Below are experts of layer 7 (counted from 0) of a mixture-of-experts language model. Rows are named up (a neuron's input weights, with its number) and show model dimensions 0-159. Each number is 128 + 32 x the weight over its row's rms, rounded and kept within 0 to 255.
Before each expert's rows: "mostly gets" lists some tokens that are sent to it at least half of the time. This comes from a sample of Wikipedia text that the model never trained on.

# expert 8
mostly gets: " that", " to", " with", " had", " has", " which"
up0 [112 158 104 142  78 118  99 131 125 148 135 101 156 145 177 105  99 147  99 104  81 117 133 140 140 109 123 107  96 127 102  91  91 148 151 103 200 150 126  78 146 108 127 115 123 134  87  95 121 135 190 131 102 127 128  93 119 114  68 102 158 119 123 145 124 142 170 169  28 198  51 164  79 102 137 131 127 100 116  69  95 105 115  42 144 165 143 135  93 118 136  93  46 113 127 116 119 149 111 138 128 119 153  98 162  66 176 173 100 114  92  97 145 114 118  84 144 121 151 148 123 177 129 127 118 159  93 141  76  87 153  92 130 120 176 114 134 106 138 144 133 136 133  93  80  95  91 108 152  87  83  82  89 102 127 141 128  57  99 145]

# expert 11
mostly gets: " f", " sc", " |", " =", "\n ", " sh"
up0 [ 90  80 108 116 120 203 154  73 164  86  85 118 113 136  97 129 105 147 105 129 205 150 106 101 156 107 163 122  98 139 102 155 107 160 161  86 154  91  90 134 121 158 126 119 100 131 117 115 118 138 165 188 109 121 134 205 130 163 133 149 170 170 130 166  96  71  80  58 181 132 141 136 135 145  83 122 115 118 122  88 153 101 108 128 142  68 165  98 146 121 133  91 110 213 152 153  91 116 122 166 167 118 126 141 113 130 125 171  93 128 120 149 157 173  84 115 174 121 131 181 165 149 163 107 120 135 129  88  80 111 120 140  90 163 129  74 118 137  98  44 105 132 112 128 151 180 107  87 164 118  98 145  98 167  89 147 140 126 107 114]

# expert 1
mostly gets: "-", "y", " States", " un", " World", " University"
up0 [135 104 200 207  94 106  76 126 137 127 156 130 127 116 150 181 105 156  73 120 125 135  61 114 130  97 166 129 106 129 110 143 127 138 174 175  72 136  71 153 100  70  98 167 110 116 171 150 101  63 150 136 157  62 140 149  65 129 156 156 164  85 164 158  82 104 162 136 175 127 106 170 175 167 118 125 119 147 117  93 112 165  96 146 101 170 167 107 112 127 156 135 168  96 107 142 120  66 144 116 138  85 125 129 143  89 118 137 110 113 132  99 137 173 197 140 156 223 130 136 173  77  76 118 153 159 130 138 108 125 159 130 134 147 133 134 146  96 127 121 149 170 106 125 122 172 155 139 134 189 121 130  88 178 120  88 178 101 144 116]

# expert 5
mostly gets: " it", " the", " an", " he", " his", " her"
up0 [ 75 147 124 172 127 138 163 141  63 126 167 141 130 125 127 145 137 131 158 125 136 144 126  78  99  88 116 121 163 108  96 119 148 102 113 140 116 121 123 136 123 103 160 150 112 102 162  87  86 115 161  95  96 180 182 137 183 104 119  96 111 107 163  95 145 189 165 213 127 138 163 180 107  94 167  34  81 151 110 104 136 125 112 121 131 139 127 210  99 155 125 164  67 161 108 124 126 156  97 149 141 132 101 155 192  85 138 175 101 120 119  68 130 141 133  64  98 114 112 129 186 202 155 109 112 118 177 128  90 101 150  55  95  67 107 134 141 173 114 143  53 142  93 129 101 136  70 113 114 107  80 110 126  93 171 118 115 185 106  74]

# expert 7
mostly gets: "l", "an", "am", "h", " Al", "ul"
up0 [105 107 118 174 129 134 104  28 149 171 116 146 128 156 129 135 111 192 138 180 121 225  80 122 158 120  94 101  77 170 149  79 128 161 123  61  96 146 132 128 126 130 165  84 107 160 156  68  99 152 177 120  82 114 151 137  86 129 159 130 140 130 116 126 103 116  92  68 110  93 103 155 150  81 159 148 113 126 142 144 162  97 129 112 114 122 159  89 159 138 185 117 148 176  99  72  85 112 128  85 140 189 161 197 213 108 132  92 101 145  76 108 116 126 153 118 163 109 100 118 100 149 108 173 177 120 110 159 105 107 148 146 150 166 164 114 155  81 164 194  60 112 149 157  86  61 125  73 143 153  78 137 152 105 120 138 101 138 145 151]

# expert 2
mostly gets: "ac", " C", "ec", " ind", " dec", " cent"
up0 [137 169 142  99  99 173 127 128 115 141 173  91 196 113 140 112 181 105 145  56 118 102 160 134 122 168 187 169  99 128 117 158 103 122 128  65  67  86 157 148 114 112 121 185 151 103 119 166 120  95 123 110 131  88 110 108  70 138 158 195 101 188 112 104  88 125 140  69 160 117 113 135 160 100  93 113 155 149 117  97 184 106 156 130  45 175 149 162 103 184  80  81 158  78 117  81 113  52 126 113 124 195 126  98 144 146 134 147 175  85 113 183 145 160 101 106 109 147 160 138 143 200 132 154 130 134 152 173 152  86 127 135 121  31 120  96 150 143  84 128 146  97  94  96  97 130  96 200  75  89 102 113  69  89 158 156  85 123 149 120]

# expert 3
mostly gets: " August", " John", " York", "r.", " William", "enn"
up0 [144 181 119 116  87 141 134 121 110 176 135 130 130 123 105 128  98 110 163 139  90 106 140 122 120 118  86 121  73  87 145 123 107 140  73 149 112 110 147 108 137 195 125 185  94 142 139 116 121 151 153  99 147  51 101 129 140 108 158  98 179 157 190 167 111  68 130 100 104  97 145 123  73 163  61 159 117 116  81 144 145 138 162  93 118 203 154  85 122 138 122 101 147 103 150 142 164 167 171 145 140 128 145 117  77 127  94 145  95  86 139 171 133  92  74 118 127 180  81 131 159 146 125 102 110 146 142 101 136 167 115 100 137  84 113 129 186 119 151 183 120 116  89 139 116 119 134 165 106 196 131 121 143  87 108 144  77 167 144 114]

# expert 0
mostly gets: " lead", "–19", " open", " October", " ent", " album"
up0 [113  85 134 137 184 128 117 122 108 113  75 108 142 138 133 113  79 159 108 179 147 133 153 118 158 106  69  96 119 177 135 124 125 127 146 118 166 131 141 151  96 131 138 167 184 159 162 122 117 120  64 142 103 122 147 162  84 147  83 148 127  17 174 140 127 112  58 160 140 106  97 166 167 122 128 129 154  98 165 126 174 144  86 103 130 211 133 180 133  60 184 169 188  84 180 120 102 145  96  72 141 133 111 178  84 152 106 144 133  73 157 120 179 127 147 128 158  75 109 190 131 169 130 120 128  75 110 142 155  84 142 144 128  73 123 130 121  74  52 103 187 190 123 106 163 119  95  99 102  89 133 130 131  90 124 135 116 184 143 138]

# expert 4
mostly gets: "00", " 2", ").", " 0", ")", " 17"
up0 [152 120 117  93  87 119 144 126  75 102 143 167 129  91 146 201 185 130  45 121 140  93 121 107 103  86 116 101 112 179 152  91 122 123 129  75 145  58 112 152 158 154 137 134  71  69 120  93 115 132 149  88 125 169 150 105 133 127 101 127  87 200 140 150 153 170 163 135 111 136 103 155 157 118 123  98 106 137 110  78 117 197  88 122 138 207 106  89 134 133 142 158 144 169 169 159 185 121 128  73 114 193 132 165 103 121 112 132  95  59 140  87 172 137 141 108 106  89 150 112 133 160 131 120 121  84 163 115 104  58 123  80 146 130 184 135 171 118  81 116 112 114  93 121 106 131 154 130 190 162 166 131 144  94  88 107 141 166 149 106]

# expert 6
mostly gets: " km", "°", "′", " area", " north", "°N"
up0 [ 92 130 135 151 116 107 118 124 126  87 118 149 170 125 145  84 118 127  91 103 152 149 136 134 170 131 108  88  86  93 132 105 106 110 107 142 118 106 158 107  73 161 152  98 139 123 139  85  93 213 153 110 113 117 137 146  72 170  35 187 156 103 157 144  57 135 107 166 142 126 144 143 128 134 184 120 116 128  97 112 128 113 152 146 163 143 139  98 127  94 133 122 129 155 110 122 167 128  99 129 169 122 102 131 133 135 119 168 103 124 144  96 197  86 177 146 135 156 133 100 161 116 145 203 162 170 132 129 104 158 132 113 142 103  83 136 100 153 144 142 134 138  71  98 106 140 101 103 164 101  98 190  87 151 135 114 139 127  87 161]